config = dict(
    experts_per_token=1,
    router_score='softmax',
    vocab_size=16384,
    norm='rmsnorm',
    rope_fraction=1.0,
    qk_norm=True,
    init_std_down=0.00235,
    optimizer='soap_variant',
    lr_mult_up=0.975,
    beta2=0.98,
    warmup_steps=61,
    doc_mask=True,
    dataset='wikipedia_en',
)
Below are experts of layer 4 (counted from 0) of a mixture-of-experts language model. Rows are named router (the router's row for the expert), gate (a neuron's input weights, with its number), up (a neuron's input weights, with its number) and show model dimensions 0-63. Each number is 128 + 32 x the weight over its row's rms, rounded and kept within 0 to 255. Numbers have three digits each.
Before each expert's rows: "comes after" lists some tokens at least twice as common just before its tokens as in all text. This comes from a sample of Wikipedia text that the model never trained on. Tokens count by the router's weight.

# expert 0
comes after: "1", " and", "\n", " to", ")", " /"
router:142155082197130129131111109091101178167068169160115105079146153094117140168135097143104105096098106189167147137155127110104173116115085190068118144126107124100092175139104158126080134064094145
gate0:135165181132127169161066110147122135068122134139168189098101193112167110093117120163192055156144119122077141156137120139095090136118137155167141167122108063098153056106074053081140065124142085
up0:115105120097141182184124118145107086132138147122148107122078099086149111114126135144130110090141158121141116104143099126160132140154157080111176139091125088142092193122174095124103116116034078
gate1:109144102158141120110116151133142158134141123122116135139157066134091157151170101130113167138113074140166127129185187122177094123076106137099182161134100164159090069155153155147176168138116148
up1:061161109099122128133130154200193093113153119161160146108147212166071127111146135131104103132131105163139147181128143068154144127107164135184086149128101105124159074100193157063122160132104097
gate2:125138122124130057132166156101116100113134065167164147139111084105147131111208125162111160117152139126100091130108100128060115152120148116123081117130057141146173149087117129087168137105132134
up2:105111115173096155153164091149165174115111082208148129143104168154160151076162128160166140097147130120121170083101228111093168076121096124097126098154151121145139138114104127166099133128127096
gate3:141090142181113092168108128151141117094159082157143174062122156075144174088158109122092147074139158133080108140142116119127151133130130082126115062160107159141109109086127113132154161094149132
up3:170135206122092142128134162051177142171145134150134152160124155165096153171097078089168038099119107178076099178115100145086108195160160149131074148151152176130164151144128125150173108113126110
gate4:127135120158131092164143131144089097144165118167105098155153123104122082163148160151097121146168125122153158173163089067143138131093075141145199140158116130103154155146109141113122110153114149
up4:127095132149102119173151097168124123198129109128107170063100139125148116089101196199138096094178124083162160107131129142183170150226127192077137123151101112199137081097159127138098096095103174
gate5:097075160111162117126079105148100125160113187122062146136117177135123161082116100090108102110203108101155154119169155149153170135142144107156084124136134165149146090058140173112133054097084139
up5:144111116081098156137125125128091160155149112140153163089109142156151143131166122106130130142133135154123191108099115073146150120121179103157106100114129163102162062128163151144173106180163127
gate6:199136174097138111106096181163145083139152120164134106127127086135235106089125069139183152151106165204159121138151136146157060108122127140065191086112121143152197133141103090129145123119094091
up6:156141200099114151142088103125145136125157172153125090081167135111122121125161163114173062127106131103136142072096112178153108167079130127070145116093164128111100048105156146142108099071151083
gate7:159122122137110115077122143111121144156182114164123112102113114077144128177106121174129120175175136137141133119109127141138150116072089128106132117153193196118006166164125124095154144149118100
up7:161078113126160135126156109166152155147070096104141124133103175115122083178142130089150144116144174140151142128124152092098147159141049175193122135123119140114121121084097128136093129176110093
gate8:136123144144118127122054121135133122160161109112122134164125118067096097082203129135162155062090127124102107116093096150100119102180120149086162149122124099112116136078141120160204035196148099
up8:139087121126147084126114089097130122086096136121090115053094076139177130129131159134104124089142139084122144078137115108132135123162161119154129092114135134182150159214105153146163153125092031
gate9:057149122099101083152059134118127091119176166182114106164155037165128110106054142105113101114137109126162132180135071152112078081131078130111119162165182150109105085140174105106115113122157098
up9:108149149178097098139135089146137119153176148187144133110167165181136098201101168099144106136111140100181170107099122051095126134158120147174123081131145100154108127088193128112125129138117098
gate10:127187121169071096133118176177096117119131147083149083113129110112083125103107192131120104105118135156134138155115114120128136137094085165117134168132186229077132117075093078171112194135109133
up10:085146119099119138229128110130133085119156154082154132104139148162153189180146086111160206084110122105105038117166105091114096145129111117153100135130105161146086137128184142106105161023118124
gate11:099162130120120146101110165130155169090121150130156154141066127169156152151108137116106057076125159111128103114149150082111181184153102106089073120095089118114161104070159119116117094143123128
up11:085052059108125145049146156108126131165096124187151146136125103107084112136146160114129108126135114130170167156109151195088185136172126144144140110078140125095151132153120102114078115191138135
gate12:118140114120142143166122149126047147119104097113091092085076076160091110117127126117176149128164164141097190107130121115133140101125083150109139090112187128020184117143100150080123095138161096
up12:126105198130137099089082159135158072171140114100136147110107157158118133072133116128176099148092099100129167129140146108135108133147131146078078111075137113187126127132150165076106204103170167
gate13:149105204157170123192085148070162133073081116134119158115151161166095152138156048169147106067196159233157102092117109123144072135160158122177082103179097109081105080074150168169146174107150135
up13:148116087087113144115156162058132154122139189069161140114192135164082158112070138110170175179120134124117129135157162144141082123128088159161106126096143131157180055160160094175127095142129100
gate14:160124058100146108135137118127070139159108045153122106122136121152112099161142145186109147140099126190144111108165138073203171129114143169138121213106126147066150130202122152142178118138138174
up14:155125112167149115130102136144091125162143124157111172154156148101127145145136082079191193072140098105105178079117158114180169113130130155128097140117094119111100139092102085166120105129124117
gate15:144137116114150161103177103206071107153160127136125153100118138111107061156129115130137181162178162109134111114128124132111149133108043089136084136126148170126153109150146147120113094126096059
up15:071116124111136114084116159138166085142179133125147111122147108084149101179189093122166125126183070142130123148136125165165130152140082117120135126051163129096187088122094059106179156103134115
gate16:126162129063161112132074117177109112195129157078159153100159118074126134199124147108181145099128103131077109122114083128128160100134159126137101130122102090140112180143113101127032079091109120
up16:086126141119100145127121154119119177167209175156153183171096099091132161107118184082128071134089101169208107078091147111119084107144089133164085125110105159092144126110098128105181097217144103
gate17:121103099145108110107156132120114138117126160106151135123124087078124167113110148142143146142143166175158172103127139159145182131104123104122120171137074179158112123107135111124152115121059127
up17:161124188138120105110152127127145077156096130151104151142124097114099110122053132177140100155110124137110136151128094148125127104087081146139107135140140161112102109137135069103146104113145119
gate18:123099140168111116117200161098092150141191102129132134119162126121197210129035156120159082114097112104122144106086146159110113041164158073135165185140118107131155093154095177064177096146089115
up18:132119151088069126131048124154115156172109086152173109158105183125127053067170167168185125154145163128112076092141128122159142151101096100140149142167120155155102153174131077161058094088168124
gate19:191094121148119100120145156077141099113159112118112078116106154225123081110116126124108159159123142166135162086062121073196117147165077176160114148136137141106155089104171160083112126133150136
up19:108116172108124155168109106085140176110090114094139098174114144133169136098110145109158091181106160152143159075128138130196162117148134177124167176116069124133104064178141161155081157096077060
gate20:152104166115140125115140075072122092069123191122088146167114122164198172114047181107183107100081125071163136171174146145156138151133125125155162185085128130129081146101162126105136170078112124
up20:071154152150085182151126165204154180122157123143156175141076057184136177113136195138161143110121088144158140099120120174148138152160126130105119065137063159188140115127130118091131086120117081
gate21:212112109154128070163226093135163086104123122171128112156139100083109159127135073075160137096134115105172083131165182133121122133113162132137170110136139181130100115135092095158143149187191096
up21:143076111136149078125149143100143111134086159134074073091113128110140179124143200101137153137126182092148154130102139165193120163144133098123103141118139147114163140144156152155185114149134159
gate22:112105135144138082117108153095160088215108108128127150114091109149139126169095128083121152138158129133109164175088153161162133156093102112085129105094146126147101173078125107114127164098137083
up22:109079131139084136109137138120118089147115157138162120062145092171178109107122163142144149148150123158162078100115145158154115097110077178156152149135119152076211108118125199130056092133151119
gate23:146146169145154108132126154132172146075134131103109065153141122154171145105141125150156169139134129081183028115157197139119182166196107061105177129142059074087135102144121169088046108159157119
up23:101131180148173125181125141132159142139125146150092059064096121117145111148190152114167130192094100085116127096139171109138161147187135130157154094175149126184178126155058088090175165157092163

# expert 8
comes after: " ", ".\n\n", ".", ")", " |\n\n", "s"
router:093093118045186054126146180152139152153116076172091079134109087118102115162115112130110137117113105177084160139102147103080142051168127144118171160088144169137114157125103094090075247178147115
gate0:102114077189133093073175106121207082144130109096064123111147153072108069077109089135083146196123089137187139126157142045124144172075122140097101111157140122101134162145147187157163169134074119
up0:109086131145144111121102161133161121152151114109135103119180091133142163180133104151161134148136162162146151146082135112082083101151087108189130170026066117165053128129186120120110165188134155
gate1:125112094150086074104176143137125172092139163140106152125107099157050205127083161156094095150196178129130116194094197129136105097122177118144168104031101085117124148108150194147147114110131134
up1:134102130163091148127071176177176132118116197117107128131161136142148167093127144155101096143093076158154118147122124123101094137117153102151100112108149157090100104190150146110158111096098158
gate2:130110137124114145148055086137171135088059147131175143195144114132154145156126114139110081218129093155145110140130177175089143113097108092126141074133185143071111159119165102105093082119165138
up2:085125157094138119116104099121144113192138124106137113099126103076133080140177056083113079152152204190163101090133174122088110119191096064140091115071100130188146108130139138124145111087071172
gate3:079149158220140071114126121136199156058132088140098085146123133104210138096160138110145198100148152114114129107130142144082117107118164152204115112121179119144075162122163112112170175097145128
up3:136122149156149118126104099126125147093193121150164083152151107119103176115074135112122088122085179148193156124154166146060129106098150156133134121116154111172116128105161108117095203131157142
gate4:083139168079066112130189083078138052116102113042159093117161076130099138115141140182106075144135143144133108151149095175150129137143126083169078130190179134095129138152119080146169117112076126
up4:134109120076170052123092173094144172176140140116141087113133072164119148136068094153156092122095166158100145116164093093113169075190144101182088182126151089140073162158143153187124150110063109
gate5:138149133108048124129081144087120123109157080170134122122149127151100023151169115120116113108131062085128114135133136156127134151145169137130142115095128106141127131126131173088088132116138092
up5:095130127159200147123144156139131159130144092165117191103104091091155174158110082083202092149115144091080120129098136120118135138150102104107153101134060148088123151161130071177114121138111113
gate6:078127096125177106162211105067130141172099168109142108173147164127161128138135051137142127104154141093150103105178138119179099120153110181124161174132099111099151159078088203118115128119061151
up6:144127091106140138119074129138091127135049157192180110119134115088134178149070183120133119146147107132106145169147131124134074147134118170153138150099112151127082127134086136123185128163128141
gate7:152120126115186169137109186139207183044088125076143136172106147186113121121120164182172097109160140126127153111090107150094156182124084126097126106094096182123152168140086177105113160155168124
up7:120134120156109136115145122188102124160184086143085121136116151144148135076106144107104100109166072096069157116118124110124176159119138139074090134064072155159079135175126095110149102154160140
gate8:180173122162090108089142124153107141099158110139124121091118149153123129110085173137173200172157144078140133117131129188176126106147092096102051168099107135153131127171168091140162082126140129
up8:151186142086070160083088183151138094121172118133112137130146139144132086180181157173143138117084125109084134170165179122168137116145115100103076183091168115112138107129095200108140087086177140
gate9:109123089164113110085134136148124112154138157088142170168117164147084086160130073074124107174172182109132090110109144094111104156177092095130124067064188121124106152130186166077139171134114112
up9:130147185084094119116153127097099146165039141149073045127150118120103075144145088065131075137156082104131158153080142094187069169060138125103100133175092127158143123075135099119127119172104119
gate10:126124190176175151094129085153125121196163125155174112126152103158159112132148098103148116200106071163184100149167161143080164095134171145142104128075137127107125099130126121108107130127142138
up10:145136116152136090102176126152143166185121139183162131137154151130115168150095096144201130101104150131146139135103153105155098072082127178136105136118136103136158074037109176156112130158201162
gate11:075170134111116073148094139103099168176189171129182112167127072156152118093131098140097074159105113114095097156123148156161134128146098147076087100108150106092118106133122140165144085189122064
up11:150122108134108120150115159136072125143137119132145194081110090152106173092103070131119080153178177110110085065175124102092127189108112094092171114157163130135107126175138127084108065109159115
gate12:144214133194126105140143139122152129109086200167115130109108066114138126207091123117097086129146059076167166141115168143146137103107061138146118179147125105095083116152092121175111093146164092
up12:131138152140129107076108110125109184122111145138141125097139117178141171151143143140125148112143079173147105066124138127129092155171185123101167083117139109040095138123138114110095070126129163
gate13:158131102134124113154149162169108117150133110166097099150176150188120118133126092140124089135175132127174134126155104127200183101139125098146136088125120169063151101123144107130007164074165142
up13:135127109083151136085135118179202108089124163173093180145129141175127139182127117176112179130136060112162116155162102180127173080148126164180127145147122122000225198109160103179135109158189162
gate14:077082106123124177099070195108131113171201128157127131126141132180122142125174089142162174206121160161109133153144111131113144116172162109140134163117152106104154098141138146114097134159124157
up14:127133130095104169188139119178155178121190107102077149171202137138151102105128087100076130127133129111075107157137152119195119116072107140175093129157092118119111108141135118150127124122117166
gate15:100112138118115077086118122147133076144124090152112116134139109133132199127146148126124137138114127146134141192098128116175168103111144145114176126152123102077068092102134112167164138165104151
up15:154124105150104112128111149148222130163177110140165101158202107119157119169143130105125167104067132111135107138132131105135159109094146134148097092095160173119142161138134199110077164079159124
gate16:143148180146131144162120139123170108109161176139151141178208118065138193171125178147120095100130077135195129145136176086170116084072106096111187157167111129119187124145122067080166171177138135
up16:167084191080137171086105096092127144107124142120048216058127088076118116172082143098096125146127100161092160101114159097144155110126139080116107122130088142118122176158147137182156121138124140
gate17:107135130181092165158095123130093135125174133108093110138088097148083103180060121142168134137070097126215158167139164142064145145176171158141140133108141131165148139095098138099141113134132097
up17:130164077134126148107155095166163103140106180090142097092133135079140152125210070135100143077129113139076080082136092112182149172154090127124127131107072111143174080137127140099081094142144114
gate18:150103145160144082113118124159031134151156143192106117183061173086099140126189102142148117148188148115147131108073149128157180167089169172108156148182123098127118146105123160171110119088117113
up18:108117102140157104133109170118162113133138166141174108194139128111094167121101125103078161166119180142050124108143172127175127056134155126117114158174140069152117095130109094168170135077127146
gate19:071138142085177134131112125113078140118109123187105114152093100161113108129097168120180148105105127147069137162136110083115161152101150185099194116115142170138121115141158131146136099124108123
up19:108120140178114096131121150118107141133060118074142100177136088165089139049099098096119122162077202101074156101141133071163087092174071105125139058122145118153050125129110152121169136161135088
gate20:095136069091153115158156081130123138104185124118183084117155121124095100100144133128117083067135171122141112129119138112089109164066193161136112116144093114139127072098190130141112123103185110
up20:094142117146138128094182134123143118159129100126110167140171149130125110124127162163108128157142093157111096136089161150120127143094079113071086156118050149147123123080124077051072105112143137
gate21:127118133146092149134101137152136132140146115171147107123128131088134138177112135046131101160156117103076142125120091123102161131133121119104140120104137139127159074134118191122117124118095180
up21:157134173077115149089147065120148130099127172154116119093150143115104146121150125109088131076239083132131097172147142103157161117093134086080151159156188088151160095150103116170120094125066104
gate22:070146137042103097098105086186158139119102147121118112137098175154182165100116146110152095135089179101158110118043085161121137114090131130184176107164086115130091135115211094080168092105143143
up22:145125092096173122174118128067148108150110134173121114167183101136111121119155141169086099117126089140108114149137145143173045143114121126178108103146143144024151149150182131187152145140066116
gate23:137075106099109096099167110163152074148166204146133136167139070149110128073146162116086053142064140126143136138168106134082157116129113133101167129122122142214095094081099136117166159164169114
up23:152137164062153170139163146106106161099082122173177122120106107179168098123093140073130156139187125100088131118163111159158119118153147142157198113122168077174151156084117216130127159150123175

# expert 4
comes after: "0", "9", " |", " a", " was", "\n"
router:201112100154117141178087172107122121159124154134131145158146127054115129141103072179105120135113087164130115163098113120131111120109105111052162171112123158131126119104125048115149139168171130
gate0:076109142145145109149113097107163137119151089131093104136145127139121154148117142151151166034109074110115150174140174168177121172168141134112084103162139101047111187127156136141098186130165146
up0:136111143119098078119113114146200137131150142056129152189128089124064103141142087087142112086141088128192139181077151175052158117123095124140138155100072161117136176120128147134157116132150184
gate1:129160103121139119106118153141167144100149145127123143129096155140124126158166108119080166143164139115133133170128083114154137110127086149074123144200110138076114122172155087070169117140153187
up1:068140145139110110109060096126118121133157087114139126172161104129163150095114106128112067107050089169142158093137141140078151150124122137202079181135179098128149077138100115176115095106130153
gate2:083165129145164118134066102133141164093078145182172100185103141116131072113100112193118107161157134055098092160152177148158145138075126145126091100166120120117134100173177219104161187131154143
up2:085121152093134132129102103063193089180137127119126081130140154169162157134145096097171146155144138174129084085152063119172145156101136127200118117135147108137114124114134126108154189181153126
gate3:136158080129106131132169100175080173138086170108115156099198085146088056171188123123073152110136152078130210140163137142119155167089102164118116168137159128099127163131136115115128143099126137
up3:112137159103139148113160106130126127137117143142137161132113084075137122096119078140140070140139137129070178115133126091127148084119197121102123104055104139143136131174085179120151149171185101
gate4:153117098105184146113109139217135106111132175071185177239141135141164123082156126100190122096138136106142215099132157131097143141098135189207144067108183119127108138108180161126099149153091165
up4:135187149092061085136156117151159133128107159157106119093167145111070129082216136112171109114093157129114200145049138121106124147075067057118090148142112141194132141107115110117156191074137094
gate5:117104088122117119129090181184142133075134100153106119153097095141106191062095157125176166132066119105109121095154151133162123143126174152132147123178077112163175111106121175135119122105186111
up5:107124098088149159124133091078152147070169052140188129126054174162089162148103108178124097114084154118104101080150137109123086096096121077090215165106091116140141081160124075065112212143092125
gate6:079138119162110179088169103100178088184156172124171128162152111085064128139097105147138163117179083112140093155099098078157118175125108185072146094140133145112096141144102154147106139178077032
up6:129104132130129082140073139133097128161125148138139113091146139119131130115096118140156172154075116122163096084187104110193084137142124164098108105132126172141112175138153139124152119080189159
gate7:161174142165126163122109159031123115101116131076098131175128151146132122093092060115104190143144132134098097070133063107153146099164161109197071127084114132122121057106133130086148097148139135
up7:077084128088176145098112116104156091149098153154123090128117160141133065126129183158146127165069080180131122111148107118128135163136130092150154137078188131123140084089140120080113144144140129
gate8:122088206150126141133172154101099099095095122143103119147121131180128103089121135097140121184149171116084064105147175149098127141133156160093119078071108126191132111151121186105112177094091132
up8:192146187185147176110097104117153056138199089165104148158108099111068140090103139101087153186166168104124176064098131103096140110117107140063152155144145076068134140121097070054095109163112156
gate9:123138146088154135137142127119109154135137124141114131143183155122177112165111124139133093120178181158094140107155155149122147083080071160142124146101146090147109124156083082072037163104138111
up9:027123070165148103088104146109119123173154099165121136150143122172134179132122144139138142119114146131157114163147107126145112142103059152128200060133151123131140125151158128098070139139055104
gate10:164114158165138075142074121095082138107060180155109121119101089142119151109147118166139089131124135159101118133113171122147156099134082118112152139097076167174097192121187135135157108204140096
up10:133111118073163151150126109118181083134066148097117139114142102123110057159156146132125188125125136115120178074157152108117170125095110111101148148103093139121136133085120124113103104145204135
gate11:164138077113130129163134096178160162123072123128115106111150163143219125110134146110174123085119162141101140143141147145104144124157071089206105130071161116138150129141159140072171114100073144
up11:069122150128117111104138116138117118149137154130135058146109163162111111120113135091157060102139074094100047137117143124077134124152115119127071106150123099121105125152131140129167074110136084
gate12:078192077156123116083099139170162115085169129176178151166112110130087149133167062068093121115162102091098142063139121138099176109136114111145142102074068127145127141097090112141153074091126121
up12:081132079053106181137136160079171157116161205142094136130121108175099180092108103125133117159083135087136119082129153120097070118137135079088110110115130069130112135116161148117199133146035139
gate13:104071112119155100079124155133146130084130151113184150147137123131142136094132128137164118110147110095142092117134138112099104118163129100109144125103127148129087144065135146136134199135144056
up13:097092158097136102098169102083079137146191105079101092147102107164118104078092137083165111130123113140127134085147063129138114133172149131139170087119134111116128130140106140105163149172088110
gate14:120151119110122156134142104120127105125170137114170147110152081119215187163132112146154188130137124150096090180109092115150124232162109115151073106175076132149094160114086157133173138136093180
up14:093118123128091096140118170144113049096115140122129142110142115113136127089177148174136081108122103113198095112155115145138130112166107161175100182136137135175166140166147170145212146081163153
gate15:173110155147131132152150156192128153146179135124140134091100132107164117160160162068118155189131117103113133102150131149113135132118114113138169181093171078136174134142115101134110099146117088
up15:134132128131091126175133144095185129122089130166081145132117124164125154138169126177058110138151108147145148132078107168148173100115106140171108166151120149178138176101148081135146201100135190
gate16:089095102110167130132165070122122160098077147219158101141150136123124136157125105135095171127111149179136078140137105116164138128117159096107111113067100075198174091126036122113075154140204182
up16:180123165118103072149171082120173139150065070118167114015139109151172102092105119197185136176139124125097161103110167052149164122159117090104144155146152059100136123133107107112124122129192108
gate17:109182099088184073164113135224187097140117111142123138157137149180163090108091113181120087120098132149148146115176109113170147105139174095155070131116113164165153136173130115181136108114110147
up17:142180130086089157076097131076136135178120157069098070131168146097132125149150085106108153079104166102156111147111112148134077075119192162191101183107137088160144132143114096144178084115108145
gate18:192043110175170136169085118138079173092116175184090125119119102082118127050098114042123176133118165108122100110149114121086160136124155221177110096171125191113139081124198107119083118055211110
up18:116143153153100162105095096145102115104114091125101111108153150195162179126087155192088168108123122103102101130170108103075100104222181089163107119137110195207117154141181199128117124137129157
gate19:099145173093072089142136161123154146108138168104216094115145127057165158118131127099072094127155204122109138148160086085124124063135108157090116115134101159140126162146161134141101194145121134
up19:174157108113123116100157159131116079156154094139142102120144159225125145091056073106134108117092108157134116165091123152114109142106138149151087097146089144152138155131194118141085136170113144
gate20:102132125140121141112055141150125101119171189123145122163164087106099114120146140091141157164105121127155153119064088117112119125180086088164118121100082139126105175076106156073114095172146137
up20:132081134088107104112185122219129106143162091157151070094121083136104081140154086169155080093096136161187146111129137142121119150105117064151136120115104087191101170160124064161133146129109167
gate21:111102200108147159127120104099157114146163157110103104096121112178102144113137088165164146145154153109138050162076109072130152130143095140104118138144154140108155147083121115131139115174117119
up21:126128148057141075138138186163145127154115113170128183164099161109132172145147129127117157130170151156129162113088162163126100091134133093103053102151113153094099138109199086078094132071087145
gate22:143154168110120149091118079109080178154172077091107092163168202186147111121103105147162114132069094162106121136116124077128138114128106103113090153091115122120182106110081179117128187072151143
up22:123122117089122160203127155137073122101192080115092160166080149094143144068104141169108122171155166115141104148158077109167158146142138182199128098121113120154115131097133124125055145063124082
gate23:103136137098183137143129103130134128125170091105082113192128233176138156160138155141122068158119065170133208119171083100164125089139129147128136098083124126110144176117156106183137126110111146
up23:105134146105100101131172138096140098147116096129042165077182067114108175120101145177148124173089139077151119122122166099092097114162168068135115134133126133138109162046091116137133183165113110

# expert 2
comes after: " |\n", "\n", ".", " to", "|", ")\n"
router:144155164086163099156061140142065160150104130101160133165125125133166087135127141118122166126087106163125108138135220124100078152087104126076135115214106158111108145124174167176076095121150171
gate0:163119140157154136121141094127120143116152143145126129117091177168176125131136114157158120103127115153088096119081073187139056124115116124085141117079129138164191104135141104100126149093110124
up0:074118203119165073152118107072110126172155153135155153143077131083125129079160190126113091169070125148120100167082169079123184109153149145112165096151076131140065199125148132121105151096156146
gate1:135127117130129171137144142117158171100119148209127125117127093152142109128175170112179155103105135131193103167123092210099120161100092202154055137108209143178136168129146100138141151177110092
up1:151156085110136070142117148157135074099122108169138115111156113166129080152155088099097138096122183149171124167155115151124167136110166117172128058135073149132122101160071122137163100114157128
gate2:126099116050155168127092153144168099170157126115107082092143155160142107093031092147050160135176177107119178134129066064166126098134124115124177169118182122087187049082143130117107115138160119
up2:091179126176112152115108129125160154180133088164101124123127106081106167168161113171075126130133061166147140107135161168135100182085095136122122142174185105093162152128145184144139127187141177
gate3:181094145100108104126118133119119147086055125111081064130136104121127137175062155096070135093116148132133186190062159154099119167114142144143131130099118145113170101157134093172104158159136110
up3:105120087127124127144135121102125130118099114146146190090090160099109168159173131159122083130162096113116127079109116120119100141133140171124124187184189168175100110074154145163167093172087140
gate4:144109065082097109093146118120105151158148122130139105116150163080123094161147142110145132138030129122143104107147114126103119128065140150100092134159140112124142111180154107141115150156033122
up4:109146126161148080145102177128143140114131106076140085162069095113147191103183143103145109166145106127102170113151131108119062109117107140198161113128136148131086075076085188116113117064155133
gate5:152079181139145142139167124055145173142116165124138107118177116120141146101127146167162106155110093157158107101131174139109127127154165103228140160111125122118058177160153146122088123133137128
up5:150139111136124178136110055149151189202113138145085160119103098132053130023102123131160115162100188146189155161121112145142177164129122109151189136159126184176085125131129150099102162086098110
gate6:138166195106065181075151127127136114180161143118184111104158141133154118091144114140147165133166114106088154106162082134085127075166118136109125151104152192138128150126145065115119074066109097
up6:087121190141111142139114165087173141124125174108142115174140095125090086154125078118141085118120099178124143118078096136145160092140086088167082104078166111117113089131080147124151108128126111
gate7:161148082137163102126084104123134158127146153182091150119131097129097159189098145119169121149141124151110114170200135132148113103112099087126118136149114087110127143095087207131110056165096157
up7:127102108046098136153143144086131196136123198075109122076082127088135148164110077148113098057081077108187155141095142143113138088088141168148174200138120128124129113091136149100098110133143102
gate8:113110128151123138095132158114069105113070131136112160129069110158109096125179183111161093177094101145118131110072127131148155079135143164164135095172142075114112129120119175197100115098115169
up8:144116139175076124142074116201112203161149127181158114127175168126134181091165140039101170070110101126112109144105118106120119110090149126108130115137172069134123147142065072147165103077134090
gate9:169088083134176127046128170146145088133119186147143098068162150170124095140127176110162097165120136143131087153146122173182140106117074133162117134120150145162103136148121113112070129100132181
up9:105068130108161106097082139108122092139114100185096112151136106122111102134119111139073189119126125105134112090135173145162185177152179136197101088130137132135137133123144184097139168120114117
gate10:113087212150101111031106076144164146090143095092126145101145117133144133108106086050127086069130120150142197122197152198187155109063132126151100131155156161109147160129141127050122100202138104
up10:193118155117101190135135171124120124112115149166153157167099138153174129114148071087104163110133148131149137078083121153107175078138070176123131138142141124170095151115133151107194122140126132
gate11:121143097134096088080191140106109085103071142074155107116105115102136104127106172114177122086064137162106110141147132160123110120157149106107139102179134111193190167115153173117130177152111117
up11:149124133133155109131147152089043115171180138058140135150096108193123082123176167131154132146148128102050107126230112157151188102200184188118140113071122115134115082145133111156149166134072108
gate12:098133052130124075146121139130166130080135182163126084032173168149138112148089102105166108111122107109178119124064104079084125097123131075100112190116096117128055201125126101095135164142140114
up12:112062153127157193143120179114127113084108081121112111156117157157131087171127085135080152133124147137155128166058155128154108117114104144147136156117155143144148119140126141169103175116193161
gate13:163175119046102143169155187095108142154145173101110147116146121120125138143118098078150107116094116125161152132139168140148147160129116094133118043136123085125136118072152098087135055118142111
up13:149202150092119156116101128097135107146156140112069163128125162169141145172079130104142156148117196167089118166113166150150112108119124120167159152114142195106143097140162147169141150153143126
gate14:170191139126129119113159192125085094186095109145135119117143113142120174089097082147108164131153130125120127194176144139146129153098120111165154056085110087145166140133135080095172133095161181
up14:072145111116115114160112111113139157161094115099127126171115159106063160149160149118158081149162137172220144141175056103141108111145151136164159143133115092163130104126131150141112149212121147
gate15:135140091084118147149114114160153180121103147138132149145177121072081156123114197200112115192205094167154097158140108102145159134083128144172057085185142161099142149128158092132150196111163127
up15:164113125114139139106181119119113172089106130161112111069156112127089192133136153138095180153058164104167158085131167143118144142176112165120062139160085073110102159142102095146134169148137070
gate16:139163147163116089089142136122100124180084068094085120155118078092123113162154132138115143113116075123108086108176154137172164147098132148059102202158145145109185122083155148093098099135101160
up16:156115164162135191053174087187144185218083111104123115152151144110122146130071143140151099164151176160117102115110150110175084114125081165124123170144095184088208156100147064153124141105101125
gate17:196129117117142169090087126184113107114146142115171154136078106117106137108142147131169128082105126167056144117118136176176142092100127164145088092089197110140142046085116082099130173092135118
up17:139106145081166162132110153094131118066106171087112134107137115109146151086136126179156140071120139157129128124095143104113113158142127124094180101095146108206111169125128099183140078144094128
gate18:134128125091093163160092128105111113124104110187133127130111114152155159163103167149170082107072114155132157125116170120102095112179110109159138147089161131138146134142156081096109118080085108
up18:137100140201076207107114132109098155124072154165150180143097163157164136145152143156178215104152094199094132185038105122216143115096170160138139105110108141126104140142135165150184102143184132
gate19:158130152089125136053166144117111118172120144157141104144143144111156142153097092133068056123116152133115190139115092117122107177138182175158120117162092120134122183103119163122121121127098122
up19:077120180107155106069185142132144118153134170139128124161163157164077114199192151101182143133105131123123107162115129151142095116105175115131148163110112157139079094114138132123101144157164134
gate20:098123087159071168148157117133167111106114123157166124131133049151157140112131140123150142138125165152177163094125142094124121077179106143143117106113163099128117146156091117122086141174155136
up20:196062157137146071111153137118153198108147156073104173079167150139191111148108133117144120131099099155107097080111123155166171135108125121086120100152155108170086104117115142106068123158070104
gate21:141091135124086124139134114192160158141119133161145108119078174189068105132064139100150087131163141128175139123147133078101114154120116114070098129119121136112133078114126134103166088009242146
up21:139164144100101189172178067167186115122099073128118080139107070107099083183133107118151134131161115116091123160158097122169130183122123152161158135137147061100169108129179174096168172148076097
gate22:079078116116128103160145122129137142074102066149104096106142131124153137139109172142163123117129122128172124143125135116157158089160107163168204116066156163150050120151110100124124117141091139
up22:110152136144132104165042109136188141111143071172135141144128084143129102175128166150109078167138074138143137151084139079161145122101140126140096084167184071110115102080149073183101132125149148
gate23:132133140123123114153136075110132101128154118137103161100172151160127103117070073136094155105111115140129120120178128172074118167127158145133098173124113102101172136170104120042183099172085098
up23:103159108175169071121116067142151156124069101097162143102127152151138127109128110091103167127139118074133111147155151146109139163141122141103140147191149080177111105123092129148064141081155136